From a checkpoint of a small mixture-of-experts model trained on Wikipedia.
Size: width 256, 26.6M parameters.
Experts: 544 SwiGLU neurons an expert, 1 pick a token.
Below are experts of layer 6 (counted from 0) of a mixture-of-experts language model. Rows are named router (the router's row for the expert), gate (a neuron's input weights, with its number), up (a neuron's input weights, with its number), down (a neuron's output weights, with its number) and show model dimensions 0-63. Each number is 128 + 24 x the weight over its row's rms, rounded and kept within 0 to 255.
Before each expert's rows: "mostly gets" lists some tokens that are sent to it at least half of the time; "raises" lists some tokens whose logits its average output raises strongly, later layers aside. This comes from a sample of Wikipedia text that the model never trained on.

# expert 3
mostly gets: " and", " his", " which", " have", " its", " be"
raises: " a", " the", " all", " in"
router [ 92 147 115 119 144 145 137 140 170 125 105 125 148 159 170 151  77 122 142 123 138 140  91 101 113  96 163 116 136 155 134 114 132 152 115  90 153 142 118 154  79 134 118 161 138 141 101 132 131 177 135 118  83 148  88 168 114 162  98 106 127  87 134  81]
gate0 [167 193 109 130  95 117  72 100  79 164  95 158 114 109 139 120 145 116 121 104 133 130 115 105  99 147 164 126 121 145  68 154 129  76 127 109 124  93 137 198 123 108 138  94 187 104  88 159 123 131 122 147 149 132 146 126 119  78 124 159 127  91 124 148]
up0 [105  78 131  90 136 156 193 158 177 121 143 107 142 110 156 123 144 102 135 149 107  79 107 157 124 122 136 122 126 102 154 121 128 135 125 162 157 117 155  93 124 114 128 184 126 107 113 119 139 137 127 110 119 123 138 139 133 134 113  87 112  75 123 107]
down0 [ 93 141 125 159 141 168 115 134 114 138 139 133  80 143 133  99 132 111 143 109 114 148 122 116 134  97 172 112 146 155 105 139 129 140 103 141 120 157 159 118 142 115 115 151 168  96 137 180 145 108 116 122 140 163 128 114 156 119 143 117 122 119 113 142]

# expert 1
mostly gets: "\n", " \"", "==", "===", ").", " =="
raises: "-", "\n", " |", "===", " The", "The"
router [168 122 111 149  85 134  87 134 122 136  87  96 133 129 138 126 165 150 101 133 148 167 137 123 135 144 118 125  81 135 123 111 107 108 137 142 128 136 171 104 164 121 138 108 117 152 123  97 142 144 109 130 130 102 153 106 134  85 147 108 115 151 119 189]
gate0 [121 133  96 109 130 140  91 145 110 110 156 134 146  99 112 118 120 131 131  96 132 136 146 135 108 169 123 131 127 132 143 132 133 166 129 148 141  96  81 159 148  94 159 137 134 149  77 143 111 137 113 191 179 167 116 146 183 122 141 144 148 111 113 133]
up0 [ 63 139 144 172 121 118 100  98  92 162  82  80  93 128 172  70 121 114 116 125 149  88 119 109 171 121  86  96 118 106  88 138 130 125 158 118  91  92 104 137 101 130 112 122 126  97  96 110 124  74  95 137 108 100 124 131 132 114  77  86 105  94 145 131]
down0 [165 117 122 127 166 173 148  86  96 146 165 134 143 121 138 145 112 123 115 182 145 136 137 136 108 100 127 142 151 142 134 145 107 138 116 155 130  87 130 133 154 133 110 114 113 181 143 147 132 130  87 107 150 133 170 158 131 137 132 153 166 113 124 112]

# expert 2
mostly gets: "en", "ic", "el", "os", "im", "il"
raises: " and", "-", ",", ".", "is", " ("
router [146 140 155 132 103 111 122 135  74 133 124 136 126 115  60 132  94 127 111 137  98 102 152 161 116 109 108 141 167 122 139 111 133  92  96 136 109 122 104  96 106 113 127 143 115 127 126 141 140  93 141 106 165 136 120 114 153 123 113 171  97 151 115 112]
gate0 [132 126 110 131 103 122  86 132  96 131 116 107 146 129 125 100 150  99 148  96  92 148  95 137 133 130 116 145 112 157 115  75 147 119 165 162 154 153 132 100 145 134  94 126 121 141 140 124 149 120 138 109 164 132 158 100 163 132 121 108 143 104 141 154]
up0 [134 156 125  92 119 179 102 124  94  98 102 107 186 164 145 142 146 120 154 100 150 135 121 134 144 117 113 120 124  94 107  83 132 107 127 149 158 126 150 129 143 131 149 128 107 100 104 124 170 118 144 117 154 115 124 108 135 172 153 117 112 144 110  99]
down0 [166 187 104 148 128 126 117 162 151 106 102  89 150 108 120 131 140 123  97 170 161 125 147 133  97  91 128 154  90  96  77 143 105 135 133  87 125  81 132 169 166 115 117 175 191 182 112 117 106 133 118 157 137 125 144 112 161 122 127  98 169 176 134 140]

# expert 0
mostly gets: "°", " ·", " 0", " r", "′", "″"
raises: ",", " and", ".", "-", " that", "\n"
router [100  91 136 116 163 139 154 107 161 112 189 140 124 115 135  94 170 117 166  96 140 105 113 113 140 166 137 115 118  98 133 173 144 167 158 145 142 116 127 153 163 149 128  88 140 100 156 152 106 103 117 151 123 123 155 130  89 132 140 101 181 142 147 148]
gate0 [149 140 120 131 124 119 157 108 136 106 132  89  78 139 145 126 168 132 161 120 160 134  98 131 117 141 185  94 121 157 115 140 143 158 107 158 145 113 163 116 147 134 122 119 145 160 125 138 116 141 125 154 126 141 172 123 107 130 143 173 123 170 126 162]
up0 [117 115 100 149  82 147 121 141 149 113 134 107 173 139  97 148 135 106 111 127 111 154 127 152 123 155 105 116 159 114 228 123 117 153 117 109  96 152 124 109 118 125 130 108 119 146 149 140 123 166 139 124 126 143 140 173 114 115 112 101  82 100  80 170]
down0 [143 134 121 143 165 187 155 130 131 112 133 111 128  97 126  90 146 136 131 150 105 159 148 154  68 130 154  97 109 121 134 137 132 157 120 133 144 123 160 112 106  98 116 122 164 149 139 137 121 105  64 143 128 149 139  84 153  93 174 163 178 104 137 141]